config.toml
experts_per_token = 4
routed_scale = 1.0
balance_bias = false
tie_embeddings = false
lr = 0.00754
beta1 = 0.9
grad_clip = 2.0
seq_len = 512
train_tokens = 291200000
steps = 8887
Below are experts of layer 6 (counted from 0) of a mixture-of-experts language model. Rows are named router (the router's row for the expert), gate (a neuron's input weights, with its number), up (a neuron's input weights, with its number) and show model dimensions 0-255. Each number is 500 + 40 x the weight over its row's rms, rounded and kept within 0 to 999. Numbers have three digits each.
After each expert's rows: "mostly gets" lists some tokens that are sent to it at least half of the time; "comes after" lists some tokens at least twice as common just before its tokens as in all text. This comes from a sample of Wikipedia text that the model never trained on. Tokens count by the router's weight.

# expert 44
router:494479478425530459478514484423513494509547402507460552503545508512428500440503450481485504455544527501470483460522546542474509556584486510553541473414509581435472450531483540474498501549491507496482502554498470507491450437554539480476475528475524468508529595415532520468505521543554533531499450440465577519467513496576493506571432505468538459526494504431506468516611481523541529504511526574505552507465555523482401462519433466494530470513438527545519536496459488528437543485456560529458471400570507554503421493522501516430515514530588458454505557506476495510573537472495445554476478570541506466503552465506480494564482460447508522527501460486427527479458475566464486535487476468505524422498456521508471561432461543472491511468559543533517542491443506508501523442462496
gate0:507539501494451480494537491524482522466533480526484542557479573524481543424465459562470476492558562480478532496508491589461495479474574458460507537543404523534502495493463517481534471487453501455489469504426530552507560554540556460440525518488497537456500519418549497461491442463525444464514510425465456497495565559545517561515511502410480471562519485520476506470567515494516492522474462481392530459459500466446501528492468453540422542531490481518503528430464476495520509439445414597553482482547559481505495504519456511580561531562527486456503583502489566534578472453483481517522445544473460515465562496532531491465505491493436528494516507451448488491498538571553542567478454391546498497463507517508480534399475470493524563464522535490509453505486428545487538575456492
up0:434554516477468499441544509507501459479464529549497472498485550489471506478472473481504545480551516548529513399540473467474477494498438476507559566525462463503491441497511438553521508493439496461409511524448549480492576599538534456444524536433442489478469496444530515535491639481538510503505456455505531469487517453544531493512513526480532474572427484519425573490543543571444518530531451492523444479541468447537536525548501541527502505534468462445470535505567480456517439508512505474515514412438533495483497512548487583545478467554478499456468549527505459560491456559512503570506491490544449514416449429501507490493549470534512513453502487496527525444436547504481526485552491485461558510508527463529431544411487561524522536481524491442483480520593613526468482532460435
mostly gets: " 16", " 10", " 13", " 9", " 20", " 7"
comes after: " |", "|", ";", ":", " on", "/"

# expert 39
router:508512488500535486461515457560508476480447480559513425459532547409482421466504458512510496431440474495479458523449535470465466436513516518528568491498512466506525492562528512440502452517494494510521487487591496545544511496551457489514497555503504432611539537498474464481461489493480506594493481481483580533434568424483521446478555538515564489535464519588552464507486566514564541495466566488518542540431532514411496463473533480476531449502485490471452513499472464498458516537485427445477564500508538478468500472477475569434460495556505531457517456516494412485463512465532535487542478570444497442508510518472473482476419504478538534484522402485530493474441521430531519487512466516490543508509466525597472536517501516442527508498433499409427531517452477541559425455431429
gate0:481509463535457516501550546541465531464527506480428481512510449500483517536475536562564593496499516448547491499508461545489526453520460561496442510484491484542533443412505533566478567550518482508519446508442477590482481526532491522454533456486443555550471521509574495477435475508474504466447492591548525513515432513521522462478460487507511483488432513530428477554456561569481475523474494560475530456482476441527441491529555544497452515567530472481604479478427451436466511498484490528500525541534432452473497492533495495504563501431523519542544494518552555462600490440480581541453426482511457430528480532551528475508412465535557568454537509500591536470466572486536529470487497521560533458524517537434538521470526441517521523481515467479447560435505555507480521540539475
up0:502483555501506504547456470531512528474540481472492460470544563504470430458516539500472435488497562491555486556455427495569473463483501394486495400458468517487519524510472589552499588484464537543440491519450488506493556530530539450481490518458518505464517570442499480501552484513475603458510509503515587504536560466511504468495496494433473466548480527533492482567487506495466478482467462473494501467420506508479454494572573520551433485562552561501541547469547539523462465485517503530519523470469513457529487580415483505392514416494559456482519538549492477534489496484482499535438498464461452552520549498534515522402453475450482428540442542519563519476467517486494539579510508566522546450530530541566505547422480490482575519478507478547481538508455532587471500551480455
mostly gets: " •", "|", " broke", " legal", " cross", "cra"
comes after: "\n", " by", " Born", " such", " Released", " well"

# expert 20
router:552561592492487471501407482463506537559502540530439512476420517483526447597433547554545507439427558537572472512396578516515533503450559473512577455569439464550582471575498549540444476521460536454529521470443477509479509457473519513563428524517545459542491502478496518555447585501500566489509488414477437511470530527487519472471465501493542564522502595532547579441466541480502526551545563517482544470451511472564491499554503490479516483521432497519460479517500463532476438509543509469552482529556520477511479472503450530492557476515452475509537472445511479515480481543520468451486430490551531476469493461544488509512541498489534443572453456538452481465476475479507536491519537552504503490511482441440509551422524559495532498474488545465522429476532531541455505494517519
gate0:555436512554456486525489465559486484480532544532547474509510487502495530488500503563433473465444500526574491539484549527441498522464520534531405386473495465472441563497513569526514529459476462528569518582457557443439489590420489468564475523506527509469487498564475549480479497456443513522436478520484387493517524513469429596422512459494450493542507452474497527463470471469542558501509514503467493576500444472520433449488515542501420456495503550543483548454509504473480531526502514542553473450483459557521451442529443464511562540499519491503506509542537560443513536525452557530495513370486589470515486525456565555466492500525426401534517482439549520518521507474506496478525456483558468496478556502527457483519457485532548456543490503514527468481532526520498504561487515
up0:495555514536488434538510481422382511549510535498483523451521412437502492493502534553463442431510511434519564477529501545472539520501572566474503433488453536491484520495544483562526427505622551472441462434472475468505453511528500516532500464552551469540465492500514524457422577479543560503510442515446469432505528541509499561516530486469424586493521477559499511480485552534426466543446480513479498483505503430522475486460478536486455506483445495501456518492444441543464481554544484551533509497538581449562539519527474566495537494489441499493508450540530549510438507478504468561544472482514550493548505535537507514501534473527511448509508480463506444508546475418511558532495500530518486480545478440446515478473531501488552496424400557481450529540554486574467494474524608
mostly gets: " March", " November", " September", " May", " October", " December"
comes after: " a", " the", " an", " (", " first", " as"

# expert 34
router:500574460464422480507552504569513439525543528531565540476467522536499536468515571469504477451503443515455536449510503488495499534432590524526490503465464489509492445512583481489508417472497546558473561469539468517517502555555474471575507441500559468555527516441446466510519523522468503533566526502446480573491483454468459445526441523520547553531432511501529516452484496527431434491442509447462537516471528473527508524537514553540456511401487470538430525558484509515493477537497494544546494500543541532455494573517488444477542446455462489469453479476434488541562575518442443509539449497476523425485434476584498533454504513485522484526500555483498518521469439625574466489546523545495444518407489509465482511455430523482476519497421461517496543503481431464481425531528492
gate0:505559476536505447524516491540493485531447473410516541489498418447480501553456510542444534468491526446575551513454556555467490484529568519466467492549467512522497614485484565509554478526505470476488417448510465490521488515448529464515467497494504511463524496549479537525550463589400524508534498515492519498518567508578525511537522487507503515543535505450535512567449488457407405555502522530447439540504484460501510448522509554515552518521481473563501541475463549493499480476484496586531538533374491467499468498506500450528520509466548476545474445504517579567512484522416511543548523445481462577527498493540572518543465493511527468418481518468460518543476528530519512491524448456525426482551485520464433411472481513551570531502529451492414522513590481476427474507521496
up0:463538504585442511530559485546460524503526478513491547495524449490520541509541529500539478474555478487566461446457506531538474576562559464536461504531422422533507523440548504542488492507563486541523486426459490498515449496438528513538511436510490488459563580440455473499520465509499479483450504459495528508450538399531546470527466500481489536514483475484522445530379481485438427531404539528478524459546452463494542528535596550539485470514461427513478564490411510533506497545482450508521561444421538536502470569547465540519430491460562530556483458552512507552543464516474510452467476487531527539502455508473540534513460517514469507485512550496458464507516519434563458467481564464589488476480516490446424480486496468493547536471447426464550533487573461516477460436496533
mostly gets: " ", " $", " 0.0", " $1", " 3", " ±%"
comes after: " |", ":", "|", ";", " /", " MPC"

# expert 48
router:537527546520538530497504520469519584440487574590498545495490510457447428459493563406517534519571487475467524474515463501535486456516473501511546528490497441453414461524457530476486489489555532537475566495483449411463524487517444548502489477522499538563521499528487568555512529527512535565597473486510469525439514402512539533479558472521446540486444521462499429489469498538511506450542523508533511528480467485426547439457473473466493545511531504521507612544544465531517581482500484475480549561526520470583498450523493504538493436519493493517496525479574502478565496477495488550493421519520464465456531516498429471505450443454528444481464505478516545485471449446527561547566507521530439526476485506507504530454462472461488454486469404550604600510486500431568442494498490
gate0:526490481534574473481546504496492517521547540474482547510430546518472464527494559518475502529556510500477588499492382537515398495565518573507534517531472462503484517376513485516489532546598505488473532511486524540419533518516516558526483495512533529577546535495475450546462606507508458483525485509508562512464549542492539527483536556591514561545449471521514523531581474514451482464479519483491501418459450510404557542506596466512530549520562491540461507501498499421516474524503514436500461488477490414517532492564495460552504491531507507499448517517480536452492520516502515557476434510476568543376488549497569494506553498427545571527459550503560486486495496466515518492528557498507495556476516528479568420472489488541478509533579453503561483493536543490490547530509496
up0:512480550463452462504553486526455446531476522539517481438536522512446536527550512507486382474555487488466491533506560555470556506508455465519428562424536497478472483548452545427541511518500470475489505512509501604537506481487484514545491551503442494436492465449468526485469521488492495467523493531541497480512515505480496477537548525590458546556502459504514468467422499453539470492462507486470482436534535557626494479496487475546480454564514572477492449465520547532502522478516383536544516481531457502487528543401474525559411517488528489553535417464476472513493486467473491509446505533610490481555447500575456483536478513516498513471580492535449482575502525515534436457421529487536488410549471448552504558540476434494525521518526531444485537448488436526450508421514484
mostly gets: " who", " he", " they", " It", " she", " They"
comes after: ".", " The", " the", ",", " that", "The"

# expert 8
router:475471454595460488494483534491498507511509472500509593453601521457458550503495484406535555489512500516495503488577482447582549512413513485541533511531474473412472469481489496510504513497527490563518499515536480583586488554546463494435518500534419568445496474520475506607499402496509473490439518490402533451452547460522468496461491483501523506451560519476465447373482447463503532448527529514459430499504551425496496483448504467533533509430422502539445494449470511518477459514509555443469467483539535485493576525507477549500551569521477431492483504522526472487438500521485514521506517567502520467381534512464522489432539513503481469481508468496483547449472450445474556516539588500491529466517415504525488513477440551556494518542530460453491509544508497523481496473515487
gate0:441536504542522482584532529403541539480479483456512518517509475453500505567540543467463510494476527550479544518480518508520475513429488480482542526526443517467503519501464497489549510495513513476488476623560557515533495583496390538436589519536495539382490487587510491513462554494438472526491492462537499452477497496458446518459481548558578500480566458463477470497460508484521397479536530577468459478430514484564508623486513535474504504507471530550471545535508514482527403498531490503512489458503496545489573525527493531536509547474526489498458537502517552484532513445482496585464489553535529456450484469523533485460490494468554451436444501522496528474546484433456503493502489423566557467568541484522471507579463569526475490555544435557499495496515580444484495450536470
up0:446520518544391589560551476490453529491491451493454492503575469463457551490541507462515496569567562454463552486514471454531542496540410488496587466526499494435504463519541472502497544495444414514527483545518469524548516459463504441458505482480403550413512451538480478531540529521514433520472527430534581461485466485500493505421518491540530490469504474462428488554492493499553430475477489512546607512449514444506497494529460458491551515512455473504494500450527501545541464463489543417481500391417578492544524487525490573504459466456474497526428525493415492550477562515481521557563469496509492481438459522492466480487512469502475494441482510479447483526530461513503547474560481453480531564517599505514514575525453501500485534531530442548501529462517537493449472475468462
mostly gets: " new", " same", " large", " local", " these", " original"
comes after: " the", " of", " a", "'", "-", " an"

# expert 61
router:560529540557548480443451478459489506525524532474577575507463576474444510470531498496495457549485507488534450478519540493512490518488526501519472509473451507503458459541470487505478487526530468501555493416484458530510522567464523499572536507560503521556474553526426504432459468473559519488509521466505522456456491454539503563516548425530418464533487541483493473433386553513507531505483400454475524498531492461441509463477407476474501579507449464572530521548484471516492479435499516471470495500543594513545501525465480474464499487565525521470455561566471412497464514553456476569529543575546570436459488517515441509468484428465541513482497444539525532561397415436483547523482580464532485485506509488531532507494488482499554511420479504583455532463511479497514441486506440
gate0:456464492461514481497487495566443461535593533471522523552496452510505567486454428484521434461536494524491497501507534525559452522490485553521546542543460477439514478488461510546557459542558456454554473516486564495514516488461475505549509485498384457553456515562488485487445479408464480502564474444490452451539513499509485498501544507511488516522542574486463545426440516565524476591488459525426529516544541476525469465547499490460448491473442545505539558547463478569527501365511572502484407429485488491529568527442502468507507519495556533515402549490472475543545535570426519461491495475512437522448436484524500529553436460485473534559465443464534475541542509484476460509498476518501468503457488498431561514483492558496475523467472521562469540520543470430457464522494441
up0:524508485526473404553561452490529465461579593486428530509507496500486539472442459535529386519449499490489528612382540458521496486576465544544460528488535525497513546520464453511518449550558477488552536515488570512431521501442514451573495476525497457501521542535438508488437515447545537441583515480493534484520511505446534518556534530485475476412495507512524491419408519468481485513469493524563495469576481469526484511505462525493552519509448538509469514512511508466501454481486523538451507413489546584484482437448535484494515466524563534487500503561421520539506512572467511497401517512446510466512513514503447533517522485465493518524454475454504466548508534501436472527460463457469485450529448427509586508495487421495576489497480464558489499497461533490433538581498508
mostly gets: " he", " she", "He", " He", " they", " They"
comes after: ".", " ", " (", " \"", ",", "-"

# expert 28
router:465519461533520486423455427487456493457475565510547551531568484574472579533547486484488513512482492492575481386519470519497492556452579494512525481464511616478474529502483462441465490542536529522550510503506440490443548499510492506481516485508448474539495531490490507406517559450485538464519526556488468598475402504500527458490418528431572496525545525508496526489528514501461506544492489557613462467573450498455545473430478522536484481502477491516486502520486503504478454515507499445484523444522497478488501455527511436569522475462516472494533521481558553526601523524455452558508456513524504531496533511493532525599470461490489557470553531488473561561502536492485477524480555570492513434541506581515465502538508524499529483463539557480545478510443516507376530515463385
gate0:523518521579558482518495500501463476440545438525450496532562548596522476521484544458472528506487459554479551513513469508523434539570520493528523526529458491512521536511561446511500525495539536551521544525459539471428483548497572393492518518493462538575481487486437505551523481542453491478452510450502520481540459508461490550462530464468510467485567531469461552424388463491497483492432390480541471539483517499501481498406455559424460486509540420471572512481528491508545553538442479545545469560483494405558539491469488437566494486431554534554483504537518522463475527524513512487590509470498474523541473626534457456497451509483557542571538539443472524511458505499558436455492464460461491498498515523531475423517478494567523498547488481514494454500488495489480519517548561
up0:485493450492453482485449547486488528454457573497455507497438499490501456544535530477534514457556583554416438510485453454475491500484543527491492516506491480560491439506565519469507548459489469499484513527498505533560496484472539591532524508472507501487564516476519531490553511570542506484454477499552500458525436446448535496507515513520498549560482478531483495543549533512503514412561568560429499540486428503470568489499516502556548486523491573433425491554474501466485512553512520504504570407551526507519474492546485567445541589533501512400508560486379504555534461505476515560461536518529506448528498485530522545520549507417483464469509425540552450534459449412478564511532514493530443507531484487498442525536517531479443514450433517484496551482576503579547570574492453
mostly gets: "|", " Preced", " tell", " if", " provide", " find"
comes after: "\n", " to", " he", " that", " also", " would"

# expert 15
router:506487551506470449456558513521479515467510490512459477518530499480461502488524456484524485461501446493532484472438484531544454508490523560548508456472537478541481510529530549478552481544473497458533524496577536471518482490532490548461523497497519510530558464455529442445573528536504523478561533497490560498526507490521469447557526456487523453584505465498521448466409495479533473430457445476563455503547542591470477439539461548511506502506541548502520522533458556540490439505557494495482536586549556518486521518491552517423553551549556497456553545518514497487520502543597474495459507524551565472520497495477419543546472489517494533535463504606429553544465464499455506502529459534389490494432487451416500573541476418495475465516505584343509555457522465499560479484462447
gate0:437503458527468500515446543483500500551549534507543499561582509505556520494428380591462512485526504561457430526445456502498556559492513475526543450551479487471489495505478568523506540515472472457525454560546472478490450480462523547441567527456471506501447457513496475484506492544433484517494582580449455486501492564504458555565490524390514518486501407485500526509415514529519455528477531527521508559511536575534471480444515500503529499522543490519509533463427520580452537521500469500519529510533540529512496502444472544558456507543508505513445488505444470441549510460476465508449542569440498477472450479492561444498530499494448475558562530478503529552550541548454474556499496448591472448506477521510486518601506485471496412536579486494445548512528453494498520500414434
up0:524506458434544483496477427519442491531402464480488577426481446435473457471563578440556485495549461507473512455526457461396513512536473494502526477557481523556568499443546465533542503491468494470450451475424459547453552486580523493490426485529554471585503472547521526503599524543489469457482473552528512589474495449510442437476450464577486522486542523516489467516559481446456507484495482504495563438534505421511482501538480494509556492462492534512508443564464512458561521500460478494500465403495445545469549472534541515495487480508534519502579488455496492500519523493514524521482442449485427584448564491503463448475494498458553524502532538499476418467497460537495529473521475569517537550499589517517467487547535527558512487527526424572461496515489452506453500527542543
mostly gets: " and", " or", " but", " &", " then", " later"
comes after: " and", ",", ")", " or", " well", " but"

# expert 60
router:476456519504507509469459496516520446485481503498448522504444546467530489490520414428544510496487418557446532436510556557520504533497559489508503524442513530461531452515597509511556486504506525486369466518497433533486461469527517528561441519560461551531465424500460463509469577492535504471508521445458439512555467459466445491501498518491501485471501491484528562558496511455511371563448489454476500498441541470530446538486487579557541480537555473511448477499549561514535480487439531543434525482436533512492561483546532415504523515460547487472485462483476524534453522507480491439455481510443558490477435394508460405466552477484564512478510449526518492495489507570534606527556498511564466487480508483489452509507486512491493525518412518497567539511447493422569502474514469
gate0:510503502509501527513554519533466451492467461462462542502539474468530497485513464518466512480533419554499564401468515533495541488486493521514506573472522517589503522443481502497507531506536495515507485459441417503505468470451536509466503551570440495460508473537470459474496510521515516512523458521460470507522498470473480490532491464513521461505468521479552445537522523373497387532477519519483514433476531497528438633578568537463457536493539493468464455474526499558543454491442606508508490444428532505518500538513501436488485506453510533568485439509608539465506511497427570538499536427523548481463471476423476546488534548489518522399476419494450545508460491438447527386571458483542539495517518492496456539457495597518476559480436451477529519522473475497513492521478542
up0:528474544517536403443438490556448542514529542398509475506543517536525416451457527437494474539499554425480501580486503465501475512510553532515550481454502547527481497529466475494525423510513416442557535535567510439539537507498519469558492440500592488481482502511517455477559419472451495485514475489474422491464561496606432616512510449557548514465493522528495515479467487528429538527493445467521502530509514465555476473437466452470457520493547485550542547476417523517480478517523455491617539584495456505501484501518563524500514477517443527460508479522507429553550517530431504439485476513477498524512518570484539459482482489476520508500511510510497534537503506530562434556456534486527537504553541499505562433560519475481535497599449498488542501492507564547480516517547566
mostly gets: " (", " \"", " ", " re", "–", " '"
comes after: " |", "|", " MPC", "N", " non", " co"

# expert 23
router:531469534464495454498502481521538455495511464483469578457532512453450514468459437533508502459528540509501513521508523496536523431507543481525493460519486533581585515534508547486526472506465483522463505517461502490546527477514430559472496468558555493547494455443527531510470468504481572517503512457505491482470487477508501477526608498478514485593548533412444464504581465521483569512504501474562462448513518545472476468501438512458531626528537507491446487491437420484567472487500467456550500424545536492422516526567446541486483497543475430530462469407476434536530510523499437482451532543526399434441518535470570582506580554436449547550461431463537495536473503503544539498487499501548478460549542541521456513470566524522466547507552491442542542482449440461526462482476541
gate0:504467522428412536531498525483537449474500449472471473525483483499553557466459461479499457533492488548520515506516499523531515490519539430521472534585496521531488533392465508501440593400486470535517480500425450552462536546492459530409465487540490462497484501403500489493510517504437526536499569467547517513556494416484572527510617476562485494540469513508544454566494456500486478478548478494503457416486524569465465531531528489448560498467498452508502429512497460461553519484511451478487524449465494435455547477519477604425463489491514469550455515460467559473517479479473585533502488485498513447479488471500492610499522539519551585532538477545500439544423487536480535513497490506550442469482492517537516490541522528515445495450558430483521506423451475433564453525478514
up0:511557475508545451529457470559424524552472496488489421432533531429548461436532499492490490500440506472524468506485500518407498525561505520553485556511489514476477470510457496393527478505501453502487463518539485527489557484464638512563483483466450502425450439538494480545464540535565435459435554448423430502513553539524472530465394473425516534516499479517545539473416579506562487560482492554438534502516451512458516542528445482540513507494498514514552518478476536495449439461476521559506397527522505503563483471522525495496528495526544424468481563579558487518454466437504455526552469510516484593466519506539518443469464471511496492496460507498485484440501484484491483577509518475478490480444522476511465513505488537462565503469490582491431508551528553569514483441479479
mostly gets: " two", " some", " three", " many", " several", " among"
comes after: " of", " and", " with", " for", " by", " on"

# expert 58
router:462463523482480423546567489565484553544501504521534498492475483476447537550544532394518514485426572514497435543495533540549544475482529477543439491560547508516449511520462533559531455449450478528554497487527474580481446462470463594529454494473502495506519448538569492464534497515535472513505490556553425546525509516512492466485518524472462501496447448528485506542447527508552508569486503514494501470491528607539493469539488467550556547468526516514539433537463499499514505499509554497485533491520435517508423545540513552492442516503490412509473474596490476514483552511450495467488459533566531470511574489454495534500524513522533410486457550555494509571486465509478467534502475438498447546572503478603410519516456476511485426507516524620539578478493528562529509473565582
gate0:506506450539524497459439528467522534434461479479479449518461516432510550517531467525488524538504488507522587418579502515483433479476416502471526517529495462472523510525550480512511479421561532479557537469460482397580517470489523521477524525489530430519482472602597423497590498479528573504464511553554428532505495532487549476458432554469466483478470470478488489575456523541604499486515485575451456455515480475485476457472514527527573515493531482462466518529478513573528609481558568527489516507467502468540450484561540490403526505456508490560534466513474557489513457507479496541527480518517427475503519562425553480522494445492410494526451498559494494531512480575462459484470459473520574541545474512490509461545464510495546545470519461537508472534462554509548508564530501
up0:539527495512477507441530484490482547516506478520569502514506539402454541491461547438443489441471465500447515450511459547402522512498559445478474565509494461522570508447558491441474474504544444457570546468563557512539506493491488494513546534466441558491489465536508522520470504457487582481532511573562475449525453429537556504486497550471454509475511521493497575545502542495518474478499452436531490517527520558567467540456472522556489515497531473467476522472540497463495536517505492470446460551488510493410477513506514438514447478480471475474600405519438502530468480502568511450593517542438408565466530572517480486558480518456468497517528537540466491577456429512468505521520531425507489563498563455493470445489455486574541558414496453433462446478498487452486511506565516
mostly gets: " 0;", " MPC", " 2;", " 1;", " 5;", "---|---|---|---|"
comes after: " ", " 0", " —", ")", " 1", " 2"

# expert 12
router:491535513518422463447492505446520538508432431412499460487497495497502522480448520542491548498517539504580428479585502539472540566520505536481500543453486517441506515441475472417540558554498551567491472488492545487443501498413551575502482490494500558544452552483519540584529581542499479447466520468550503507535479501571455486515565529507488463505534533460571443517495517536446432526494537490496494413471588532441472458576490491486496599410527467501491491432527509526479448512494500470501571433497517538459454503505515544454507528450532511499458528480468517504452495547482577497517538467552455494474534463539523467476498533491560528455505412502577522518545467535489532528549515571529507427564454505503453499513515465544465497468497474462435435552505456562576492447506547
gate0:559422463461434481460485611486509480480500507432464488554530554515453512523531488473454469499579488482522510547559521535504588507548518505532500524503492461582473549433503443480489629527484525492425501497453530489552479466486532474500437492506404509492545520451547455475465464496441522489550438529508551489563533572423534495482473466574503522412514487528518496459513542500491466507518522545506487523472460518510510557540500486446491526489451467515531554570468514474487527467450524474456574512530426509493496536538521473504417532444505527563496522550464489503501555483581491504496505386476453525495497596517503479523475512410513543434534481463485518533558541475581455486568489538499488424504496539516544465545487428476527477491415501467430465554481564525475488455520498
up0:401557425498524489563531473465470464506477473517467514489546499487560535534511489588549506457512505518463436453427459470519506578569563515488489592448427480484547483548491521474521485420573492536522478537468462482456539510583539444455511513501480542462479441612501502467461485541440554545449461531460518501516461519492512475473498487456528540611529484504460512501440490473474448502471520451455507521538541502470514454513533474491536431466513480534480487504469465533474530462564471503471455448390523463518453484488601520487503534578480512501555473432478527578475452481476539518417554515470488567453439468458501475484452546475484528513438497519496499501525451585503478476470443474505541482493550501505455552494534554520568490487486577516566510438538441431472535521499477
mostly gets: " water", " right", " anti", " pre", " con", " art"
comes after: " the", " a", " of", " and", " The", " or"

# expert 47
router:552548455554492479475427475491538465515476531469499479470484455505502498515525493445529455442525437504526508494526503537482527485516455469517542532492450479550576451575462453486550512520533573552512561538523460493508445493544481421510581523521522431541543526436484486519470560475554524500539551471460560544522471478451444523500536572537523566527461562457501535508503553530487581482479561575564513496452529526505411526487476507490470523499553513467509495549453515546471482552506501442481457568501552554521473493562520484468500474529536500472501504510567431492529555554523472448453485479496518474462538465522476592501442531470529545550437439577466526540492441512527471531537542486486494442568507560546399536514449440433491432465474507528491505398524477481593439456537440
gate0:531468516559450550567514515466499502520461506502510490524412540469545471495497456474551449510624492498455432483500489526496540481482413488548529514481516506500488433465560466536476442396460502470499488520563476491438451507500550463505523455506540454488552523546463556469519490488526527501576513487467528504561542474445448563468448495533507465499523481432509534551556466551526455527548516543557483442493545514501475548516498467441492543476521485491448512490481473471575593598535489486551447472443501543538454454531411504511477512517537496465540550451569532497475531583501460445440566463490430545472540496542518529545512550407478512553507436485544465521578488480465465501506459505506533494523513509518467471528460458477505453447554503500452487485522503571441603507603540
up0:526533535463501484515530471473504547511564539469521558421530479491481484512460534534471505489407500554544556559562540484486497537561528546503530574509470456491543549540483488542449546569535399458440483528470533513504468514519447589500490536488496507445492511513483437526456478549558462557497524564521453502511480475473507471527510551470537501447470519556489450533462491456493417474498526496477550457502513445543481540574543502508516535446560474416516564468573570514477450511479535536498468445570470455489547477398516518433469493525518549540441421510487448544553463459483460553469552555539491490471443538486490485570548479564519404408461500465477498493496505534472526524545449523483439494506482492509518468520546499498494555566516595509523538519415516431554493518444461
mostly gets: " team", " League", " Team", " Cup", " group", " Division"
comes after: " |", " the", "|", " The", ";", " ("

# expert 42
router:522496482501523456574557448493473511545525530504538522500445561448508510526495571525441476525447470464409615425435413541519588521425462510501456462570557554560552498496442526510563474433524496455446487483540522524495533476551502530498406543485526428477500511572450457508488464508510498482539543487438458469494493474480524454480564560523495509479507438474510520497399458501499549493513556508508476417534449601487529507444501463518524480469519474437524462490496460460512583554484511521431484474492394512487435559466497465528499500520580507479527477474553460491452444501468521534518481484481525531530506536469491527518546528529512468537478538499441510549497510442469386497479449518515560503566520539487525518551503527540486505538524495524516477530553552473427534488445437
gate0:505484543453573461449527489515486476427502503514544439488520478509515505599474497521479516516493530496518558506535522558344490492484555490509541558554489421527493499457433480521538461426488477445519491518509471510554558472582535519509468460489466559428502458555515489464535493521455429546576521497530526540518561514525481532501527511499499529473527511468529415478531494509421535506469541472488432520562493456475422521512566527506467477518462436485465496435489542450534577435511572560516573529414468540480503476502535473487454509498518494539504497499575488474479566588466516576586488474502477542492477517525533461578528545515513450507548460456477495479499511566479446548471450454440484508515463462505479354539539540557469466516484478516456476515486547499476544475500540
up0:488507444450459486488439451557496521509497521471443570459490477555441585440496439514473481490532451434517483573474518521550510508537544427484436513438471552532499513532549561536517553574491434520559523446535468529448480397474432545437512507448559479483471460502528470485510501529452551495514520496569506437520443474490450467424490535434535533484528488491469479495455520551568458470482499609394554504472559531474497399476546429544514458548541517493551509482499482511492469521469432489489442457543434476547521511574516519425474521429512508479491500494460468552479516460501515496468534433452494515552522513486492429472501583430492507523486468491496516517509499511533492477479515528562502542597511536495481519519381507459486468491434526509468506485492429519461477511492547
mostly gets: " 5;", " 3;", " JPN", "featuring", " 2;", " 13;"
comes after: "\n", " ", " 0", ")", " —", " 1"

# expert 59
router:478560437486432477486508505445552463485418534523497509447495491499493447639545563506505557497475500494503567497448445398509555453564458493542590538554493495507506538509421520560482569509553517488416413532503437459534493503563510485498535515506533441489532510496494524528475482450488521538555567508473479553437449557471542456546492567555442511532427431534535485444485510528533477510487543569547487505462554516490485634445463546441485499490549543535492484480508501495522550543536401439449499488511555506540486531536488491509439511481548484454456551501508496472527460487496467511477475525505564488524534525492468519516438481481522480471522481563457565482435495510546534513552458521485491533481447442503502532514453511452527535500497505578549546449445542512500431481467533
gate0:508540485476411566351508484595538531549509567496513480526464547504468513526514514532460527479498530510499453421506507470474478505551488477541497559581557499530495540515460523516524466456514548460505510540422476559443528512513494519533501519456513480544492489494539492531454538504469538496477572566504496507499498547465504488422528521401477535482493445541551458509413493515450569491528537540530479499511545483448514507533549561467475488557546475440440430484442534499474608482508422533508451478424611540454451500500517396522494527503451489465489554484480563442548475483483464515528576445520514464497455493525492489502527468419480477577500522468507448536508540493564570549424438464511496437521531498496568477541478504487504460558450487535547482522545536461513520474511515
up0:500517492599332509407512513515538531498511501516542497484394467504556501594554523477563559560448548466496536487496486494492497459532459479498483540444496435476568521539444579561503514538474477465523480530438480496437598545470518566494489429480531449521588510528498585577510494480456464610418468542522497479444530496511507486457489534522552555489463478546564483491550497529476510434487485538501447455462520483507443539480533471488444560438521487487501501482454483519406532547489442489548467478509578513506513533494482519547511483531496475492518489449466576433519507513529498543550555559522523516573552456453472443477498450481453499579512477501490528498460457526513547495461491539500470522486488516506578501543493562505488509530470489534525479476493501505515538496562491
mostly gets: " Iraq", " Operation", " latter", " father", " ship", " Institute"
comes after: " the", " The", "The", " his", " this", " their"